config.toml
balance_bias = false
qk_norm = false
init = "uniform"
init_std_o = 0.0376
optimizer = "muon_variant"
doc_mask = false
Below are experts of layer 2 (counted from 0) of a mixture-of-experts language model. Rows are named router (the router's row for the expert), up (a neuron's input weights, with its number) and show model dimensions 0-191. Each number is 128 + 24 x the weight over its row's rms, rounded and kept within 0 to 255. Numbers have three digits each.
Before each expert's rows: a language model's description of what the expert responds to. This comes from a sample of Wikipedia text that the model never trained on.

# expert 76
What it handles: Colons after infobox field labels such as Genre:, Phylum:, Born:, plus markdown table divider rows like |---|---| and stray byte pieces.
router:130165150139172133163146092135126114098133093130159099146157096162159107143113090136080145131117163128092117126159157090139114144128141140125140096129130088163150151094124145164101092136137092121127124113161108164100140114108164128088131132132102158105152109166148094106115098126104084123135165132136129100117088131142134087133091101153135170124139162136121106158161151114122132115116121168167119095155129158114165099089096157141171152158102139157164095095091107091161137144088090144149148122151143136144134126121131121133141136105115120135103148150131144126091152086155160132
up0:108100107162126121122144146149138116129161128165168120135146103152122137108121107140109096085082127109103131130116084133130129109097124112111133112130157131130167117139130105124130116118167129132137124109131109126094118091138092081154090130121142146198157127107115098149126133129137130088110120098156120200084120129089073157139154160070139130124114119082149149112129119164110102157146143103084171116148092133125148175176148145104101132102087145119119108114137134119112180126153138164107155131132126131118118110130173126109178076123155145135126168140138122144149111160096114129
up1:096100098090124171138172162135131175157117126086133139126107156135106120150099143136150137127136086077145126127124120145110149126140164135138154166135129117115127096132108134093146130125144152160124111123103125151096110150115120099143089135144120133133128136114127099098106103169064153067071111114093079126127126170144144156108138149118150100152095099134120131144140105109114171134119143134132119155108141123152135106178176134071160100146171123105109156109144116139097090153133119126113098109123083151143131170143116153117067130101135122105109090104160123165113141126142138108
up2:124151120135113113125112148163146143121101095170170091118140128149124127096109173135112100116187132107138095110130120141137165141117123152131135124137076124139128101165155087142163103123139166134125112115096127134171137150098126152157087122105135070118123095143142154120083157150113124138119105101155131156113135101145128145160157117098145097135170096148132108138146140098114112138170112115144116143134099112106133117165154135134136128115112152132122140162119121113142137105174136100091138111170124103143147190116133089201137149133139117163129088170105186122139177103134127083
up3:126115142111111086164073115132141113145080152126068136125122120147095146109123119111104115147117138166162119166097104119119137130092130164136134139129122146155095146142085097147150148078121136112124176122137127096123102112116122151138118104132126111141139121115128156137103118120146117131138110113153115141153130131112192136144124094152151102177105106132164084121123141111160109090120109136100137168120087148151135145169184068106117098148144138102119119133129174141163131139112135131125143110168084126134149124095162121150154168130097093091160106130085140137183139143144151077
up4:130153148106104169145113152139103158117131154128126135127124185164131165100135160135124128130122135108086130119122138142104165109163155102156148107161134128107126143118116096154149126172151132100127130128124110122150104093089142170149113095141111107073101163117119116127116111132153129111139084135150157141089131165163131132090119113092136117133102083106132108132140109138067184146082165113117140143124123147141129159147135131134113087145132126116102098097112082153132119160141160153109134148076143103144095099139099157180175140124160139156125115097177134125120086138086142157
up5:136133129138070152124118098103117176132108131179137157086090119130106108135180148131105145135155109147085105142131173108147119115096162138119126145138109149123141139117124156137116139143113115097158109124101174152168106134114121113126111162137131152143090154092167192157124125097141141102133098141143131095124114146118107149149120110118114142143135103128127104126099137144089126113125207136117102145092160163131120123153114053147114103098126113159155116115102134201071146104148161140125122100125153136152156110112110129123142125140111127130171136149130160139148175128147117151
up6:140095110092091149080124114100154155128096144156119128119127141125116141152120146173133097121122124118172153151135157120129127093124136112086138130154084154097134142080128121109100146129127108112181124145155082117160100120113162095116116078136148116149100110135103179173114141113136146103127154142137148112115139172134141130132113107100120135150144087135133097063118143135193137117129112103153057126130143158121126128160150132097115141108136104131159126137145110140139153163096129087136116158140123155133133127081089081137106075127083119127142187140143145131121112123114157145
up7:172181131116137136101136113074130130162121135115084124132135130124114150147133134145118121140136140128125101098118143117149129101161126142112096133114158135090140093130095144123125163099082151157105137131100106135155165145108142122100199117093116096121141112099116147111086141142130147098105108149165152110138169122124146155120100114125114116126082115150115140144156135179116144155114127135120076132107137182152113151095134164157086128158132100140095161128124159151134108130146104095127135142146133162076111160109095096076158116135096114142133073131164176157136101119147158163
up8:116175129089125115114099176098156111114110113162112099137115140082123127106130113132155117099079137107158112135146111118176147116175113120111091113121060119126144094177131133148120144157142129146095137141116159105127128120123097124153095138136130107110119182118153114094134186160110154159126135108127113140138136108141139171090141111189095149180156110153128141110124128132154130131118091117109135134117121122159123173144163129114127130131135138110134114141148116092125101140120124153133082139097119150128138132085159096144156152121131093106167114162092081131134164158156072089
up9:155122152096117074135126119161147103133114136106126102146134100152119146124123126157135107137155131135133158154127090146114133129106089127086103120148155142150088143084107062149119119160137142144131150121135141111142111121121114131187130135135126152103135151119144085169109129131178158140125156122135111086120126149178102117181129122166110086130147109143110130103119146133136053135164121085109122152130134142105135124219111143148131113116145127126157122190147170145153126129109109109121147132153130117078131127153134133127153155157114132163101137120115130155150085157068111128

# expert 26
What it handles: Capitalized field labels and headers in infoboxes, tables and section titles, before a colon or pipe, like Location, Born, Total.
router:104141135141152126151132094095113102095156102096144115136128088141162118145108093110111137123155149108162099103139145092103107121154113122139125102111116099154155123155121142150100094127134098141126149113135102158104152159153157167092157141136094157167161100154083096094104158151126144145126156118135114114112103148099125103155108161139116118118152157147106140160143159116152109118125128140161162099162143096153160097096110166144158115158108139135154155112102094098160147161094101161156117145151157120152152163093130111090111145148149149105146109153100170161104162092158152100
up19:131131106111135143124106155151153167115106116147176126095101122138109118139169129101129144146116145103164140126091153127131131166128107141169131118153097154152115148112105167094117167106124118175111141134164115110113142135118127107133082116135154116150108143125138139134154103151103173086095112125146138116126080149132146079188133108128127171147102117114142086084108112155122113092135117103137128170132137122127112153142140164111121109129122089060129139118133089146117153134101141076148119116111157115140143171122121030160126081140145130132110130151120107131151157160129110156
up20:085132130145127111112137103146136118134109125126128105153126129130113091118174095152183069147141102114150077125110160102092146140116139136087066109157137122114109108122126156181141118169076101106154128097104129126156157085179104151128131097123132143149108134162119148109150116140134144124063126130121127100143142155143142139119208116115161147103150106136095156128088128133165150145164114124130164121150122125147136137127134181129109138086182123131129155151114148114105132133135128137078111110131153118143117117148122119134123094111087107155095133118184127154119130126111137161
up21:185094159096100130094115127131110155158141117096130094111149097136131081154117145107164114117152111115121108159101150105080129105151099131162147121139135147106132138139109175172124133160156130081131099131113158146154106104133107156142172121144135109125140131118145137147161146113132103133112119144117135152122155140092091132140166140124125186163145106093129128120110136136112087156128077158108145111162101170173100128134118155118081158115138135137119131126115134117121102127159161144089163145096138080061110117158105115112159092152110160133132071101154114107118147134139138102
up22:141146112110131122109117102161101135127147108136146125140129153129134107125110138161167124139156113120143194094120087108134129107123118146110121154128149171107121132105121146161148105112039110132123142118119115155220081147140132132116140172151122161162133133110101188111166153114129120112133108098125134101130130146145104103108147134162111110079134137111113121108098090152142125183137130142142130181112136169158146132122134109136133109126125135129076149143109133129119140157135142126093131094131107115074064129113102182119098151134131118137141163126154140106125140125087101160
up23:165135123147113177150130106102127163147131133152111124157124106123124176150123131095085126135106122100123170135139154118077128111164156093118119124098185128141119090149120065135192141093123129094139102186090124129130100148138153147117144134111145082119152138095095123125128151123176102152125173140185145148136119111092120123119145117142120142115137128132119123145072127152126094112131134150113097163136077092093114165129107128151141100135129104090137166160153121172131148149135147131121130099145144148104126172111143070120130151106137145099122135121152166129125106146106116111
up24:154102105163109095145163112132145139147131127122148131164114152194108110143143118148140078120112096129124130139095117147120122158094135106131079137123079134126133136099140107146143104160144155170153122083082106137122146102134189134122125112124114103114105132154081159133097137168085146156108133136113144155169133111151150130130124062133129089132103129127165139137074138117134104129112126132131117101154154110111120139115140152138081113176111116104129095219133150125149150114167151134150139108154143099112109121158102127159122129137122101097095147093104123167110138132115139152
up25:117135138108128164149173094133124152097098135129107105109116078091124160131164113148126142090128126165117192177106100145099154104107157124114098062097125159105134117129160133135132116125108132144118131106068137140143105159146115154143152139140108142126142113115105134160171122109135158109130129150132130095121158155130065139140168157214110091111133120169075147155079102128113115125137141115116105106117111122139145133144103106133136097169164121142085153141127117126117140136125181137127129142114109111146117126127099108113127107139120066105139092109140128127132159116153154110
up26:138098149055089117114113152129120118151108156109150099163123145142140111120128137107107118138123076167164123138164103121145146146145099142082119110102113141100121100113152097160129149083113125062140138109178100157113091116134170108137109126142138135137135142140114123161104155066112110147118107146111129096100167174160105119090159093152163143154130133147111105168103087116094141152144133147120150112140119130140135113131121102098119123181158136125101129134133134123128120117149178124114100170156095073127145171127113152138122076157128130123162102123104131169130136136121115120
up27:131121135112104145158125122119150119130125093136107144081099122164155166131150146141148095138132064126135105109143132120114114118102114131141082122145198130148135102144162076121103155128112154134132115103114121114132132122153105135160111138093103100132106123169109122129168148136124096159145107100150103114155093195117116160142171138097140147106125096117128136153095135089146194110132090078139132141143104124128135115126097124117167114129123156134138152151113141158123156105132182158089115152112103172133103136130086130128107098149085182115146138108168095145094125133155114110
up28:144152136154120171123133087120117143153094065123141160140181104116122170118158136177151136133157092159142115126106116118155105140094219149127148143131111162089126153153098168115146122133128129169095130130086110117137112107108143153134136162112164123095129128131122145115139145124206097124128120121141109147116169112123119141159132148141134152093167122128127095148091140092175098092102101115138142147149130127137147135137103116145128134128136157154141124127108109121108134116135141117115132119121116107116110089129127140120107101054099106120131126095132130202105141089157137153

# expert 67
What it handles: Ending pieces and nouns completing a phrase: plural suffixes, -ity, -ism, year digits, States, years, time, e.g. engines, rob-bery.
router:090176120169146100135160161111104105104150104107102162151096102121149158106104108106117146138158148094135108107128128117159110157160107097151154145114166095148132139129084167106112108122106105114098128174148136148104155153127157112105140170173102147159159117154101099106095158151138145103155147148116137111109114097101065110160109140085136118161113150139133094148146149130161107111156129157155156115145148110128147107110113094103142136128109122145152165109109118101153156151107095101143114135154136082152158143114152148102102156137137153102133106150102140149104145082155143101
up1:096117119107115112189124108153142146135121130152105131040152088156100142144098167163125122145066113145108150148101107148079109102153124122131080190128172139136129099135171157103084124088120155150076121135160130123119083124109120087134135124128124119109140141115179098136126107116118117165123110113088108182138127101147135146120109156119173123119134088193150128132118104160118149137119092144125137135104142076137138123141106100154135106093119133103135140147151105145117115123134141151130144151110107129140135120149132115105101100131119143121150087165139122123130096131155132117
up2:098099163140148127118157140150092151138121118150082141156095127077081144149150131120130104110150133145126122093145140143141110131103119121126141126132151137112136141179140145143090187161112119130127130122102131124118123147094120085131085066160116130110184135087165141161122135120119111089051111097151126140105134078154106144154115113134114141090111128146116157105109169129146145129116171098078147150166121164100138148127113128156115161160144174152113139126141078110132139112136111101121108121149087130130118129113112138087133126110137146135098142128149137193165129105135122154
up3:138127122125126146118113126167115129107087114122144156083172114117133132123108135119141126119115130156107167103128173127112142106143164112064113102177102168164112112146140140100113156149137136115154116188112161123128130157118134107123127139116129151120141092150119134126126113137165105112093134093104153097108148088141141101119130089114127168099136115134114148104132080130121172116119121150124146123166071142058153126130124117203136177121142112142098134139156138157119139072133128111158129170130134148138127106111118137161121107085114117184128153132154063128145122125134114170
up4:165150118101105138106165110083116122132154107151133109146135193144136120127123140172139153159146139147101142125146147107136143149136103105154123122175105102126103120110153121113092114158149163172137125136151097124130164126138148158093130118135140087128123113141125132141100150112175105077150115132151168190175130132110114126171139150109152166144127138087107161080119149104109134168130117131154091105142101152098109121130113139094108169129137121080118133154106136138125150093131118093116128152157105136127103134115088099091139114107113115072145090092112149128151132132145149197
up5:115194112153145112137124141138126123138135133167122151086140110156091108154131122103131169117092105158086114118156118125122166101122070115111135118121146136100110092115169138115158150135142158136136143089144131083156125148110109109140111165121118090106130115167095142124134114110123091123168071104126075141130152135102146118127153123092134095112133119146156091156116119161130090137110151133121145109163099113136131135166136120149084126168110133159133135159091097174128158106137156145124135093146147100115110128119082111152105143158109129158117054115127145103160111114138083167
up6:176178113128136171133132137111115139131132140113141142101099128159078098147156119126144107079134130147155071122140065114085149121126171184108187127180099120128137121155128123117120125123137115120149153128107155106106147150106134133129118122120152117156109097155132156116158135136121081132165123137132106105125118100139150158090112125141169123138152143091151136132109165139107138154059152107147116143090150105185123166172097118111128067143123118111091117146112138107131111110159132157102147131127102114121153176097110099160102130097139143096124117114152120143113149131151114118
up7:156159124165103108134142094122143119147077154138151107102174151125114097100111103131132110137146127165092169090089119149138184170145138109129165117149131108077107094124132104078112105160126164147119080145126148101148091141148110153119114101173108105110128157151105151106118113147078130109115132118139123139122141138154131077135167086118118136096124136166082126125105132122132121155157154115124153148118078109150121127115132137115127147138122132131143165148080144159122133130140148141130123087118137088074150137134120108097099126149109188107118109121098174129158144110091157111
up8:096145124143105136104128164126138118107146148179118143145118087103126103134151147141112147153107109150119078136102087149153158080140143150156126150129103112138081136094111138155125137158126113136137108116141152155128110127154135127133104120119155051176143156138098134131109164105133133175137125116100141139174068148116146163103128109124149101146131119120081165158122134111149127103088127131151092117152159136086111142137097078099102101143147109071135113111127174137112134093162109101095137153137111140105116154118135109177132120142133151127105100139145083099153131162157103160
up9:123127169154125092181146122134131160135141148142102146093107123087111161157124136094111120146141138106131162137160090140151142102143118095136124124106151117119100120128083130196094134114117124096152094101136085149150155133146132107156107133128069117134123116096146143198139115098146147187113111110116106160141106118129133180110141110143098122096124125098106113120097137096171122120147111151181115125100144165125095137142116102143098159169091079117111147125114196149132154143140109152112107144155102119105132151118109126125139114117121138102111117168164151149111116140130089123
up10:131141144131152164101149171094131133162125194112112093110134141118111119139166128131092156127102087129127159135137101117130158138147131126080152117160130117115134128136128140084126122171179128125084142073106142126131086140096100096128137170133119159110139146096102108111151171140109116163130126124107130127108188150145108175161121130125072135119136134128118133113102124108129100134116141161146142191099142091115129135124118114143129125126170120093148103118170117127091103112178156177129116129109150140140150128147103157108149097140117139121090089131113160114177103115142145077